config.yaml
n_layer: 14
d_model: 224
n_experts: 32
experts_per_token: 2
d_expert: 128
d_shared_expert: 128
activation: "squared_relu"
moe_layers: [0, 1, 2, 3, 4, 5, 6, 7, 8, 9, 10, 11, 12, 13]
router_score: "softmax"
normalize_top_k: true
routed_scale: 1.5
balance_loss: 0.00717
balance_bias: false
router_z_loss: 0.0001
n_groups: 8
groups_per_token: 2
shared_expert_gate: true
init_std_router: 0.0116
lr_router: 0.0011
vocab_size: 25921
norm: "rmsnorm"
norm_eps: 1e-06
tie_embeddings: true
optimizer: "adamw"
lr: 0.00241
beta1: 0.9
beta2: 0.95
batch_tokens: [32768, 65536, 98304]
seq_len: 384
train_tokens: 246700000
steps: 4183
dataset: "wikipedia_en"
Below are experts of layer 7 (counted from 0) of a mixture-of-experts language model. Rows are named router (the router's row for the expert), down (a neuron's output weights, with its number) and show model dimensions 0-223. Each number is 200 + 40 x the weight over its row's rms, rounded and kept within 0 to 999.
After each expert's rows: a language model's description of what the expert responds to; "comes before" lists some tokens at least twice as common just after its tokens as in all text. This comes from a sample of Wikipedia text that the model never trained on. Tokens count by the router's weight.

# expert 6
router,204,201,200,126,242,169,216,232,148,216,151,172,165,141,278,224,202,202,223,153,222,234,179,145,259,250,243,173,162,165,159,246,212,220,243,225,201,116,154,192,226,194,185,161,188,186,259,208,223,153,195,178,197,188,208,205,201,161,218,119,164,173,230,142,163,212,244,140,263,126,182,247,196,101,166,172,159,263,231,150,244,265,210,232,215,200,234,208,191,220,210,160,130,194,237,148,126,148,228,167,145,204,214,214,174,161,149,225,169,145,192,240,202,213,214,245,219,122,215,207,171,129,218,194,227,189,225,256,315,124,147,213,197,130,176,239,194,193,242,170,161,169,163,178,164,241,136,187,207,261,252,185,242,123,234,156,202,237,168,191,212,150,159,202,233,146,199,219,221,177,142,154,189,208,215,148,189,208,188,206,246,195,181,130,207,230,190,256,194,114,248,176,201,208,209,190,163,156,271,165,184,253,238,242,225,301,232,196,215,181,139,237,157,135,180,201,144,270,286,147,255,228,171,219
down0,169,258,198,240,227,221,218,112,199,201,297,178,265,237,154,178,158,257,204,156,158,212,238,199,216,153,221,243,277,235,193,205,224,218,172,259,219,251,205,232,141,59,309,228,258,187,308,255,167,244,210,207,247,223,148,193,244,225,247,157,189,217,178,189,145,239,195,175,178,221,198,203,195,201,217,214,262,277,195,205,171,110,178,151,252,167,209,138,241,185,227,229,220,203,180,170,185,166,216,207,201,184,203,223,154,194,264,198,212,158,217,208,273,199,162,187,231,228,193,194,194,253,183,207,177,190,155,236,145,159,171,197,163,219,225,141,162,160,254,212,146,203,205,260,278,209,279,175,245,194,270,180,207,235,216,229,208,117,143,165,210,136,182,229,170,219,206,141,175,209,192,158,201,174,210,327,206,214,207,194,187,240,235,180,195,216,280,248,210,176,159,230,205,143,186,219,271,201,219,209,209,210,199,219,183,214,172,220,229,200,206,253,151,205,228,288,230,213,240,316,184,137,196,266
Description: Table cells and separators. Pipe separators and numbers inside wiki tables of statistics and results, plus field labels and symbols such as ±, ISBN, hp.
comes before: " ", " |", " |\n", ";", "0", " —"

# expert 25
router,146,225,237,169,214,203,265,206,162,222,181,155,168,162,158,267,203,159,202,173,180,214,215,209,236,200,237,159,222,180,94,207,199,206,224,236,180,133,165,199,236,195,144,181,188,219,187,178,186,165,252,135,240,171,259,256,174,140,207,148,198,193,191,188,206,199,260,184,219,194,167,220,204,158,178,130,169,236,189,131,212,172,198,231,234,181,229,178,146,182,138,159,184,141,198,183,142,168,158,167,186,239,162,153,176,208,127,196,82,166,158,301,205,216,229,181,260,188,148,195,163,179,187,175,220,201,270,246,316,143,128,189,200,187,209,290,153,241,236,183,144,157,184,236,176,254,154,203,200,255,252,180,202,170,171,183,236,271,207,199,223,187,151,177,203,181,241,190,283,142,190,180,187,213,208,137,196,165,199,187,293,252,205,188,252,225,180,178,240,164,221,190,224,236,186,195,166,147,336,176,199,245,333,173,184,213,206,244,220,150,192,211,126,122,163,200,212,215,190,148,202,205,129,199
down0,205,250,291,212,211,179,209,188,193,221,204,199,156,237,93,230,213,218,219,152,173,187,233,166,185,258,162,264,269,241,140,162,232,179,225,278,244,175,222,272,233,228,153,222,207,200,195,193,167,212,184,206,204,215,174,166,190,126,153,261,237,226,168,178,229,181,155,243,163,203,251,213,236,270,179,178,187,219,274,145,229,177,186,252,285,160,248,189,145,233,251,192,214,175,269,173,157,179,215,180,105,284,190,235,128,188,208,176,159,226,126,216,320,144,228,171,277,211,219,157,159,206,228,206,122,142,183,116,199,166,191,188,228,221,211,156,190,269,141,222,252,285,143,220,174,246,276,128,182,171,198,190,240,184,213,164,125,196,213,241,239,211,182,218,179,98,203,197,199,191,258,221,125,201,249,151,224,191,261,187,151,217,258,224,201,161,193,235,204,230,229,235,193,252,153,227,214,197,228,183,157,263,190,205,241,198,158,152,206,243,202,211,218,209,174,197,252,249,228,233,205,172,239,217
Description: Numbers and measurements. Digits, decimal points and degree or minute signs in stats, infobox measurements, coordinates and sports tables, such as 98 m, 28.35, 2°.
comes before: " |", ".", "–", "%", " |\n", "°"

# expert 26
router,170,200,237,115,207,173,218,234,137,200,217,190,159,156,182,240,171,178,184,201,177,288,184,151,265,201,199,146,180,121,202,195,129,262,282,213,247,173,208,153,189,191,204,126,246,253,213,176,207,165,197,159,264,203,212,219,254,161,332,165,217,156,227,170,193,232,263,229,226,180,189,235,162,178,200,180,172,221,251,146,268,214,216,200,218,250,262,196,189,197,149,198,123,185,164,138,140,206,212,199,190,176,198,140,158,112,168,253,154,173,204,210,200,135,242,211,188,159,183,188,201,181,248,182,236,199,211,210,252,137,180,243,159,195,233,256,183,230,275,179,145,107,183,137,215,288,169,213,226,193,195,161,198,162,119,206,194,230,159,170,193,191,146,140,256,207,218,224,234,160,131,177,203,234,168,141,161,207,209,223,246,258,189,124,232,198,228,188,230,129,272,201,165,180,150,173,157,178,181,153,256,224,218,261,191,225,290,220,196,173,146,218,165,122,160,160,157,255,241,184,172,186,176,238
down0,227,172,224,138,195,176,128,215,219,217,156,162,141,242,127,256,281,220,205,178,179,235,201,219,194,227,208,141,269,153,240,235,84,205,168,205,244,218,235,149,181,169,227,222,256,193,159,221,219,175,184,209,190,271,233,233,338,173,198,208,239,226,209,156,235,253,196,156,249,215,128,238,193,217,186,193,189,167,261,189,240,221,230,277,180,215,251,181,163,238,227,211,221,193,213,167,219,167,222,197,206,173,132,277,208,196,231,213,220,171,138,158,203,261,233,186,186,206,232,190,195,229,231,206,190,151,147,227,266,133,218,184,213,246,183,260,231,234,219,208,247,78,231,209,254,212,254,217,217,240,170,192,240,205,252,194,211,199,200,157,203,310,168,207,166,214,130,204,236,209,216,284,202,142,221,222,217,170,256,192,161,229,255,138,209,189,207,166,111,178,180,163,126,128,280,212,221,128,282,214,200,165,238,151,214,224,233,195,218,246,203,168,166,227,198,185,291,179,220,196,121,245,173,206
Description: Clause-linking words. Commas after introductory phrases and conjunctions or pronouns starting clauses, such as who, which, but, However, It.
comes before: " the", " was", " he", " is", " it", " a"

# expert 7
router,191,177,217,130,217,168,220,223,191,227,177,135,166,146,252,236,180,160,151,166,175,268,202,186,266,229,217,161,132,152,150,272,195,262,266,237,229,137,176,151,227,197,151,186,196,194,244,153,194,176,246,182,229,195,229,232,216,152,240,133,196,173,209,154,157,172,259,171,244,152,157,221,173,146,161,169,162,228,266,148,202,176,133,213,194,245,253,158,184,223,232,197,109,170,228,155,157,158,171,153,152,225,224,163,225,162,146,232,173,180,189,220,228,201,239,210,260,174,178,202,144,134,221,253,230,255,238,232,239,158,155,241,177,154,214,264,182,252,253,164,160,175,170,175,214,254,168,252,225,260,227,193,174,185,154,160,214,225,149,214,191,143,181,163,235,197,201,250,253,117,131,139,182,216,184,168,174,175,259,256,260,234,191,158,245,206,194,195,159,144,248,217,162,225,139,204,142,147,240,185,230,289,233,260,212,253,247,193,202,155,191,202,150,137,154,239,126,255,235,159,241,259,160,254
down1,210,221,196,250,169,225,198,212,179,169,224,207,209,82,242,135,141,188,188,196,139,214,266,230,167,229,194,205,154,208,147,196,190,188,156,232,186,188,195,242,178,205,219,162,222,253,219,193,189,167,183,231,241,224,211,229,214,168,219,195,186,219,143,217,215,157,142,181,211,140,246,227,214,245,248,181,164,174,217,148,231,155,185,199,251,195,215,200,262,271,228,215,203,228,265,262,230,200,164,248,271,184,243,180,126,209,138,170,187,172,184,227,213,207,145,198,133,131,221,220,241,198,208,148,155,208,185,267,173,188,230,113,222,194,147,189,168,191,145,211,171,175,124,111,219,178,182,156,242,170,248,129,155,220,152,219,220,248,197,229,192,176,225,168,175,255,257,266,214,132,206,113,237,227,210,258,227,219,149,253,210,194,315,149,203,132,156,252,225,147,246,199,171,222,171,142,217,163,309,123,199,180,234,177,209,363,149,228,260,158,191,258,173,200,238,190,194,203,193,192,190,190,212,166
Description: Temporal prepositions. Prepositions of time and purpose that begin a clause-linking phrase, like after, before, during, until, for, due, without.
comes before: " the", " a", " his", " to", " their", " its"

# expert 9
router,152,146,215,161,244,167,234,230,204,186,223,130,201,193,230,213,130,192,154,173,160,293,178,177,260,225,222,230,168,155,168,179,110,227,283,197,263,150,200,187,173,152,192,165,211,210,199,221,168,176,225,236,211,169,245,205,193,123,281,156,206,175,189,172,179,218,197,136,206,168,170,196,167,93,98,144,166,241,210,154,237,194,240,206,239,257,286,191,210,222,216,185,191,184,181,131,165,118,188,194,138,175,157,199,164,158,119,200,170,138,219,219,212,194,222,197,247,139,191,186,147,210,186,221,219,241,215,243,259,239,175,264,146,178,163,249,168,250,311,135,133,145,216,180,212,202,145,275,178,223,217,190,195,154,162,125,227,238,174,205,225,136,176,160,235,202,174,202,211,202,148,218,170,241,246,170,145,137,214,207,252,213,230,191,263,235,192,248,139,149,218,247,240,192,210,197,185,140,254,187,194,213,202,302,191,265,231,185,225,204,145,251,144,208,184,220,159,221,213,174,242,222,140,189
down1,145,175,190,246,165,268,155,235,286,199,224,245,187,253,219,163,211,252,185,179,246,198,211,170,186,154,179,160,200,162,237,227,217,181,213,258,130,179,231,172,190,206,226,244,254,223,180,245,190,166,128,292,197,230,288,127,233,167,137,254,137,192,167,219,179,149,172,211,188,215,116,221,234,148,236,194,202,215,190,241,125,276,216,221,233,260,105,191,203,181,217,196,243,171,163,204,221,235,166,214,251,259,175,267,230,183,182,162,178,189,144,183,195,194,265,234,217,162,197,229,175,231,173,144,138,270,162,180,97,238,206,213,202,142,190,152,280,155,246,247,196,270,139,263,110,159,198,186,248,196,156,200,182,229,227,229,249,221,184,191,168,176,140,182,195,164,190,261,162,182,254,192,216,163,225,240,236,184,193,235,199,181,168,192,129,260,215,195,165,206,162,213,206,170,195,243,163,234,140,144,180,207,174,212,194,247,181,187,222,260,143,238,222,294,186,192,151,146,288,156,156,227,149,145
Description: Descriptor line endings. Final nouns of short descriptive lines and place names ending a phrase: politician, footballer, bacterium, Denmark, °W, Tennessee.
comes before: "\n", "\n\n", ",", " (", ";", " =\n\n"

# expert 13
router,184,177,219,159,257,168,267,241,150,170,169,159,159,147,232,224,181,132,183,159,168,256,179,156,258,244,224,174,160,153,170,193,159,255,259,242,239,166,162,153,261,205,156,164,136,253,245,181,164,157,240,153,240,172,222,222,192,134,247,164,195,183,232,111,170,272,255,160,236,183,193,252,180,172,171,172,169,227,265,159,249,228,145,203,225,207,250,168,160,211,227,201,165,175,191,148,157,164,192,168,123,211,223,164,198,153,154,260,157,141,218,241,220,168,230,260,226,155,173,203,157,145,214,242,237,223,165,225,251,158,140,213,152,141,209,242,161,249,248,157,169,161,156,180,228,265,163,264,244,245,241,155,239,163,158,147,156,237,168,232,223,172,163,137,232,248,235,220,258,150,161,141,145,246,217,144,175,191,253,228,260,248,207,125,249,211,178,193,201,157,247,225,226,184,154,176,174,163,249,190,229,250,240,249,192,258,234,219,236,166,181,234,152,161,152,256,148,249,241,171,202,213,156,224
down1,135,164,162,199,193,259,215,153,131,127,175,201,268,276,210,203,112,262,185,133,205,177,259,159,162,236,191,209,210,256,230,207,254,194,195,193,170,177,165,253,191,217,199,221,233,223,218,224,202,263,195,181,163,212,113,199,174,137,176,214,170,210,164,129,274,248,251,233,106,182,219,133,232,219,231,200,261,136,184,205,197,211,207,138,167,194,186,140,260,254,280,269,187,149,187,227,211,201,266,246,276,245,205,196,218,161,279,140,207,163,201,123,184,168,162,179,196,183,155,230,227,211,165,206,185,222,244,152,114,202,147,216,273,231,194,158,234,199,191,178,167,282,177,188,195,176,181,139,226,183,188,134,232,228,220,215,262,232,192,225,184,176,197,175,165,228,184,259,257,203,199,114,158,235,204,160,243,171,157,144,166,129,201,151,102,117,181,229,184,195,196,217,257,184,171,251,164,184,128,205,204,189,144,230,263,263,201,206,170,192,224,242,176,223,125,184,188,200,241,226,180,183,179,186
Description: Subject nouns and pronouns. Sentence subjects in biographies and media articles, such as He, She, band, song, club, article, newspaper, usually followed by was.
comes before: " was", ",", " of", " is", "'s", " has"

# expert 28
router,174,200,220,152,172,166,208,226,169,163,134,165,179,155,215,187,166,175,170,173,178,248,197,145,274,240,202,168,191,184,153,146,222,254,184,198,239,202,127,192,203,212,176,132,185,202,236,147,208,167,232,208,241,143,277,216,211,160,304,178,193,166,217,175,144,231,303,185,233,151,213,213,160,180,199,158,161,210,194,93,258,209,183,227,218,227,268,192,173,225,207,175,189,240,220,158,147,155,201,199,161,165,199,150,158,185,198,211,145,176,238,245,173,192,196,244,253,188,158,146,190,142,182,251,237,181,165,222,229,98,165,276,179,194,242,244,180,238,240,137,162,92,195,197,210,227,165,194,234,293,266,180,167,131,192,216,203,222,192,206,236,174,196,190,245,215,198,238,296,107,158,152,178,225,204,192,168,189,207,232,271,227,163,209,295,196,207,230,249,124,234,241,184,202,178,196,195,141,285,191,286,222,302,215,209,235,238,219,248,171,189,216,149,164,155,251,155,218,252,217,236,174,209,227
down1,225,196,271,301,184,255,188,173,161,152,251,162,189,182,128,237,248,187,194,229,146,177,199,207,174,248,166,215,199,178,216,297,214,172,205,161,254,246,204,180,139,250,161,177,241,195,224,215,190,221,160,232,164,175,221,277,187,266,190,206,172,221,259,220,186,151,182,174,206,171,93,241,229,211,168,160,199,249,172,140,159,137,235,183,197,217,237,200,171,161,202,167,256,135,251,241,149,177,221,252,176,230,103,179,165,163,191,173,162,204,168,232,224,213,228,232,214,208,177,264,174,174,204,190,210,217,136,231,228,267,186,167,185,174,199,227,186,179,197,281,174,325,243,289,235,197,147,203,187,179,209,300,136,279,189,180,138,202,235,154,173,197,228,176,193,175,139,208,186,242,218,256,189,206,194,276,175,210,244,143,135,283,203,204,230,256,268,144,190,169,178,230,207,249,185,211,249,163,163,248,254,292,211,193,181,228,182,182,235,235,135,213,178,218,201,185,264,194,150,177,108,187,208,214
Description: Verbs after subject. Past-tense action verbs and following prepositions in biographies, after he or a name, such as signed, married, became, with, of.
comes before: " the", " a", " his", " to", " an", " that"

# expert 17
router,170,193,221,138,227,152,214,234,167,211,189,102,183,172,181,196,173,153,158,161,165,221,199,164,243,205,226,209,151,180,180,234,142,271,200,199,263,144,232,182,209,219,132,160,149,250,244,178,191,107,185,180,203,227,237,260,194,127,273,186,162,160,200,162,159,201,295,164,279,159,191,211,151,98,196,188,175,230,210,147,225,222,212,276,197,224,235,167,174,179,224,180,187,187,187,159,173,216,185,198,143,213,210,136,185,165,151,256,154,185,197,237,198,184,217,204,239,176,205,197,132,163,182,234,247,218,206,278,266,194,104,231,124,146,227,196,134,261,242,185,135,156,149,191,228,224,186,208,239,230,282,170,192,212,175,167,184,240,180,206,168,107,167,149,207,206,209,189,232,156,160,148,144,227,179,127,195,186,242,232,262,227,218,158,211,237,163,203,203,133,295,244,207,191,133,210,222,162,238,189,172,235,273,262,203,221,242,242,213,143,172,214,165,130,232,250,164,248,283,183,217,157,206,229
down1,169,184,223,259,227,199,162,216,202,175,198,260,246,144,181,176,181,184,204,200,237,143,211,158,139,251,158,215,253,171,253,216,226,202,280,206,233,189,189,242,171,151,148,220,225,155,205,281,248,223,250,207,219,272,160,140,199,192,167,228,271,208,225,231,215,194,163,194,200,149,152,184,157,197,144,177,168,243,286,167,212,172,206,209,150,186,198,319,274,153,188,176,265,168,183,253,131,172,140,200,191,230,194,217,173,220,170,175,188,215,192,155,234,161,157,112,221,240,185,160,268,201,170,147,201,241,213,206,212,182,203,152,164,174,163,83,198,180,217,203,218,173,241,246,223,210,119,255,174,171,136,130,179,206,131,222,204,123,174,128,254,239,209,257,197,180,170,183,266,223,240,249,233,149,146,185,192,260,166,197,266,154,213,197,197,210,207,109,227,225,126,137,189,267,275,199,234,193,137,277,117,199,224,172,224,210,158,178,198,231,195,233,222,179,240,182,184,189,175,220,250,219,234,130
Description: Field separators. Pipes, colons and dashes separating table cells or infobox labels from values, e.g. "Intercommunality:", "| Ricky Rudd".
comes before: " ", " \"", " −", " The", " L", " USA"

# expert 15
router,179,199,224,161,214,195,243,235,216,219,194,177,180,206,241,208,171,198,196,157,229,283,245,191,229,212,207,182,187,164,187,221,156,207,202,210,243,161,187,130,225,210,191,165,269,212,211,122,201,189,229,200,200,182,179,245,191,150,232,166,184,153,180,142,206,263,204,206,212,151,208,237,203,99,131,137,168,267,196,148,226,187,174,183,224,217,253,218,118,227,228,201,154,215,206,193,115,153,131,168,218,234,226,165,215,150,119,208,157,151,208,263,232,169,212,215,234,170,186,188,186,132,194,166,243,243,167,196,287,139,174,230,167,159,203,206,164,268,286,173,158,113,180,160,187,219,154,167,208,206,265,149,180,164,146,221,173,220,200,190,227,118,181,180,294,205,219,194,271,173,152,166,182,226,251,103,140,209,273,204,243,240,202,136,242,204,209,184,190,132,239,226,175,172,165,258,160,134,254,187,219,243,201,322,180,223,215,232,253,167,195,238,91,153,183,218,127,202,251,186,251,169,211,245
down0,207,201,201,198,194,189,182,252,180,172,207,154,222,179,201,131,197,238,114,214,126,188,151,182,242,213,266,229,161,190,162,208,148,205,236,202,215,202,179,216,154,170,223,231,289,217,196,179,219,205,198,188,264,210,200,220,285,219,224,252,166,142,169,278,222,211,154,248,209,150,234,166,149,195,226,275,152,184,203,166,225,253,225,207,222,216,222,142,187,180,156,159,296,205,160,182,207,248,230,238,208,317,151,181,141,171,198,143,250,195,169,268,188,253,142,126,214,176,216,154,239,196,171,158,218,206,245,207,173,207,203,215,214,143,229,156,210,195,274,244,196,168,143,196,158,152,276,160,202,200,241,250,135,209,279,197,145,237,192,212,198,190,154,191,184,149,277,161,178,214,188,217,176,292,209,249,213,224,196,137,180,74,160,180,215,148,164,122,244,145,223,181,233,191,192,169,178,261,260,265,177,196,164,248,278,190,139,170,153,124,257,204,237,215,206,160,252,235,208,210,251,235,172,241
Description: Punctuation in times, scores. Colons, minutes, apostrophes and numerals in match times and goal lists, like 2:00 pm, 15', and commas or periods in dates.
comes before: " |", " |\n", " (", "%", "',", ";"

# expert 11
router,182,172,226,121,241,170,229,242,161,200,194,165,173,153,275,222,159,161,190,158,165,238,181,162,227,260,213,186,161,169,154,234,152,246,277,227,220,133,140,147,245,181,154,152,162,238,242,177,159,157,205,137,241,184,233,233,206,164,250,175,175,163,226,155,146,223,266,170,234,173,191,271,161,145,162,143,143,226,227,166,236,223,178,229,223,249,257,194,140,207,194,182,126,166,210,151,159,179,200,139,135,260,239,177,177,169,155,229,150,161,222,237,248,191,234,235,250,161,153,206,146,175,193,233,231,225,175,206,266,140,148,226,157,128,214,234,173,248,255,162,156,150,167,187,177,248,145,212,247,252,245,175,196,165,194,138,222,255,161,189,237,164,158,147,234,175,217,238,266,150,146,161,165,244,210,146,170,164,192,235,247,230,192,144,244,256,210,226,204,127,233,223,197,212,147,173,201,169,267,183,216,247,251,231,260,259,242,228,218,163,169,221,139,161,186,249,140,254,247,152,216,256,158,234
down1,247,193,186,194,144,202,259,195,200,158,260,178,231,273,128,215,234,216,189,96,170,193,201,181,207,158,226,273,277,235,141,245,105,291,177,144,243,186,160,199,116,181,144,175,150,207,176,212,212,203,188,230,139,236,208,224,223,229,215,195,205,158,292,225,121,179,216,170,183,231,236,152,154,157,306,264,259,311,220,294,123,172,188,230,146,181,171,218,176,178,179,166,303,220,213,220,222,179,249,293,166,176,232,196,193,185,196,214,200,210,242,182,177,224,225,159,227,265,210,262,256,196,153,200,205,230,175,238,222,198,243,171,174,165,182,267,248,188,206,165,193,207,221,296,267,180,186,184,194,206,208,163,214,237,106,191,190,226,214,228,127,183,213,231,177,212,169,142,208,234,192,253,174,248,228,201,263,206,185,216,170,234,208,243,179,186,197,230,172,210,216,222,200,161,185,163,258,203,199,195,202,246,246,229,245,219,113,193,227,273,187,186,193,243,271,259,155,171,215,177,181,221,222,203
Description: Table cell contents. Short entries and pipes inside wiki tables, such as Won, Nominated, Yes, Safe, abbreviations, and closing parentheses after years.
comes before: " |", " |\n", ";", " |\n\n", " by", "N"

# expert 5
router,135,198,238,172,271,165,255,264,180,180,213,133,175,186,229,229,173,174,160,126,198,226,186,194,262,279,239,153,149,171,152,225,188,250,235,238,219,151,171,176,201,178,112,197,138,188,227,181,178,153,199,200,230,195,256,221,187,146,231,132,170,162,184,169,150,225,254,128,223,153,186,290,139,194,139,149,177,240,214,162,231,195,186,267,212,248,240,179,182,210,213,192,160,153,209,137,168,168,171,181,136,269,234,170,149,163,151,237,161,131,205,243,206,188,215,211,255,123,195,201,171,157,193,209,250,239,192,229,225,153,133,195,169,138,180,261,181,242,238,173,207,163,147,172,185,227,158,241,186,252,254,177,256,163,178,127,181,218,148,199,227,159,201,162,249,170,200,237,244,164,142,152,162,198,194,160,167,181,228,225,258,286,218,159,238,252,194,158,198,150,226,251,270,232,141,176,185,154,249,167,250,253,235,232,188,240,276,178,200,167,192,248,146,177,153,234,145,243,254,152,243,242,171,253
down1,185,187,232,141,251,229,233,201,199,193,176,156,213,237,199,179,173,240,161,176,189,213,233,195,212,283,175,195,316,161,123,197,208,233,194,229,127,208,230,180,202,162,178,203,153,249,203,146,296,173,176,115,214,125,229,242,193,189,198,204,137,200,169,174,271,196,227,194,290,204,225,185,201,233,160,159,114,134,174,172,220,253,247,132,189,181,225,154,295,203,223,180,142,176,172,214,239,216,157,207,193,200,167,221,198,217,194,242,175,266,179,178,259,179,181,184,123,254,183,198,165,160,237,205,179,193,340,224,164,166,147,194,169,224,157,166,199,217,258,214,148,239,162,239,209,248,231,147,236,215,176,172,179,261,184,171,121,254,192,301,218,194,171,197,272,198,169,138,183,191,185,203,240,298,191,184,207,126,266,187,160,156,173,169,106,115,234,199,187,242,212,217,173,200,258,213,212,225,203,200,167,236,173,211,238,193,186,235,199,185,167,162,237,231,200,191,303,166,222,224,227,266,206,202
Description: Abstract and plural nouns. Common nouns and noun endings in expository prose after articles or verbs, such as ability, nature, students, communities, uncertainty.
comes before: " of", ".", ",", " to", " in", " and"

# expert 22
router,196,206,216,149,236,171,194,225,171,197,103,141,165,173,208,227,157,131,166,111,209,230,162,222,212,246,234,204,137,102,166,223,160,237,202,169,220,161,187,150,222,250,167,171,167,222,204,196,233,166,208,196,220,150,232,286,177,155,251,179,196,192,216,154,124,245,214,133,221,202,177,215,155,154,140,151,118,265,215,147,209,157,180,269,172,226,256,208,169,220,222,223,183,169,196,154,169,187,182,176,174,243,178,214,183,177,118,195,163,189,216,190,219,178,254,214,210,131,181,242,157,183,172,266,262,176,206,259,223,152,206,252,189,130,246,293,205,236,241,200,147,167,199,182,188,194,134,185,195,237,293,157,195,175,193,177,176,173,211,218,234,180,171,144,216,231,183,251,250,107,154,185,157,187,169,154,240,193,210,233,224,247,213,189,271,216,179,184,214,127,262,219,248,203,143,186,230,121,332,205,230,242,228,307,236,216,229,247,165,183,165,197,172,159,147,205,188,239,234,159,173,180,190,265
down1,283,168,274,212,170,242,159,207,161,212,224,280,187,156,128,188,233,230,203,169,164,189,239,211,200,200,181,196,186,201,153,250,236,203,225,208,185,221,204,204,210,159,201,192,232,142,174,234,214,188,207,219,188,206,169,269,271,186,69,243,203,272,208,353,216,185,169,170,166,180,174,182,185,207,241,147,199,176,166,296,179,198,205,246,267,190,153,181,141,207,251,312,206,239,151,137,235,186,211,140,242,225,160,230,233,245,223,252,204,161,136,172,227,251,179,191,150,231,174,236,248,243,184,183,138,257,182,170,284,246,265,244,250,192,170,219,235,172,204,276,259,190,197,189,231,197,171,138,184,173,195,261,235,191,231,215,235,199,214,186,232,179,271,208,100,190,184,211,197,240,192,186,199,178,210,225,245,232,295,200,190,175,237,202,213,242,208,236,211,194,201,186,119,179,239,208,254,176,177,145,201,231,261,203,236,195,148,156,171,247,194,193,272,235,95,187,197,168,159,204,232,244,233,142
Description: Paragraph and section breaks. Paragraph breaks, heading markers == and ===, table-row endings, and the first token of a new paragraph or heading.
comes before: "|", "==", "-", "The", "===", "==\n"

# expert 23
router,194,176,171,190,202,171,244,251,211,214,217,163,202,158,257,186,194,241,156,142,138,210,138,202,257,189,244,200,175,202,158,175,155,230,263,238,214,169,206,164,243,216,132,165,153,201,211,197,162,134,153,192,252,132,198,208,240,152,207,164,159,190,177,92,82,180,255,175,213,218,158,198,223,105,153,179,152,252,200,180,246,181,212,193,284,279,276,185,189,231,196,178,180,209,217,205,187,187,216,181,193,264,203,161,203,164,204,214,133,122,229,277,179,153,270,270,250,144,154,200,186,189,230,179,208,230,191,169,263,157,181,222,149,147,223,277,189,256,260,140,199,120,166,244,208,223,209,226,180,258,236,214,207,230,165,119,188,241,218,201,215,182,154,153,208,213,224,231,263,163,141,149,203,189,174,204,206,147,210,215,241,232,265,172,311,192,172,210,252,161,249,260,195,196,116,208,180,149,260,191,203,264,233,266,240,200,269,236,173,196,203,173,154,154,172,205,174,241,209,138,218,179,191,211
down0,258,236,255,167,223,190,199,193,173,200,140,238,219,191,144,201,167,251,278,244,326,169,203,99,158,260,216,214,236,199,234,233,200,192,188,212,202,212,187,129,174,216,193,172,246,203,246,234,195,248,161,130,184,187,244,281,214,251,187,95,140,173,245,245,238,289,218,195,153,108,224,250,193,203,213,214,224,247,215,180,178,196,231,173,137,153,105,234,161,164,173,181,197,222,245,192,219,159,213,249,206,237,228,215,229,259,235,235,235,232,272,164,176,159,155,200,186,186,152,186,262,185,183,176,210,189,201,230,143,217,179,174,190,232,145,149,208,191,231,309,149,167,213,206,285,229,228,209,229,114,204,211,239,210,218,168,227,182,178,250,246,198,183,230,227,208,169,186,222,196,212,177,252,228,170,264,224,223,203,241,213,162,177,237,106,205,124,245,166,237,199,174,225,251,209,198,135,255,166,193,301,150,154,199,169,154,154,194,269,241,179,220,193,235,161,224,208,225,273,147,201,257,156,212
Description: Year digits, numbers. Final digits and middle pieces of years and numbers, like 199-4 in season ranges, plus chemical formula and acronym parts.
comes before: "–", "1", "0", "2", "5", "4"

# expert 14
router,180,197,210,222,195,153,282,204,167,184,180,92,159,211,205,276,191,195,190,132,159,250,187,193,236,249,242,196,148,197,156,157,121,246,180,252,268,205,205,159,204,182,145,198,207,166,199,168,229,158,202,193,282,179,257,199,229,177,260,253,154,183,228,198,127,241,289,178,229,207,186,216,149,69,172,178,215,260,216,129,207,180,217,238,217,171,254,161,153,227,184,150,194,202,249,201,222,163,180,193,186,239,189,115,166,210,150,222,158,169,243,220,184,191,256,207,224,164,134,184,118,216,181,196,249,174,216,240,271,155,147,218,187,112,212,282,212,239,220,192,193,158,170,179,250,221,202,228,233,201,271,210,198,204,80,191,200,198,159,186,207,175,185,122,276,210,213,200,205,127,157,175,202,218,180,187,218,187,224,203,228,213,220,141,247,240,207,242,172,177,269,255,184,247,133,197,170,165,245,204,186,236,261,263,249,188,277,200,281,163,145,174,131,180,203,229,146,200,189,176,193,190,148,232
down1,225,186,188,153,189,244,156,244,166,184,186,224,244,160,219,138,299,179,184,169,140,150,151,154,147,164,255,155,222,195,256,181,190,225,192,175,224,244,188,206,198,252,128,280,241,191,221,209,241,202,214,220,189,164,64,185,199,198,201,240,146,293,201,178,158,291,181,200,227,172,275,197,185,283,278,173,242,121,218,207,202,233,161,216,174,220,205,261,189,196,250,180,211,179,133,306,190,166,226,182,241,193,214,189,280,166,213,197,207,236,230,216,180,202,211,175,133,175,213,133,275,175,217,195,164,253,164,228,157,242,145,229,230,239,195,188,186,149,155,132,210,181,165,209,189,295,185,151,184,133,244,240,181,221,174,246,209,200,211,216,258,195,197,203,138,151,256,186,192,193,184,143,156,160,212,259,218,266,168,198,265,155,215,211,134,209,192,242,201,168,178,202,195,152,198,192,206,224,326,212,166,193,227,240,224,154,167,189,257,185,200,279,218,137,145,175,229,267,204,172,165,233,192,176
Description: Line breaks, list markers. Newlines, dashes and section markers that start infobox or list lines, e.g. the break before "- Region:" or "===".
comes before: "-", ":", "\n", "|", "=", " /"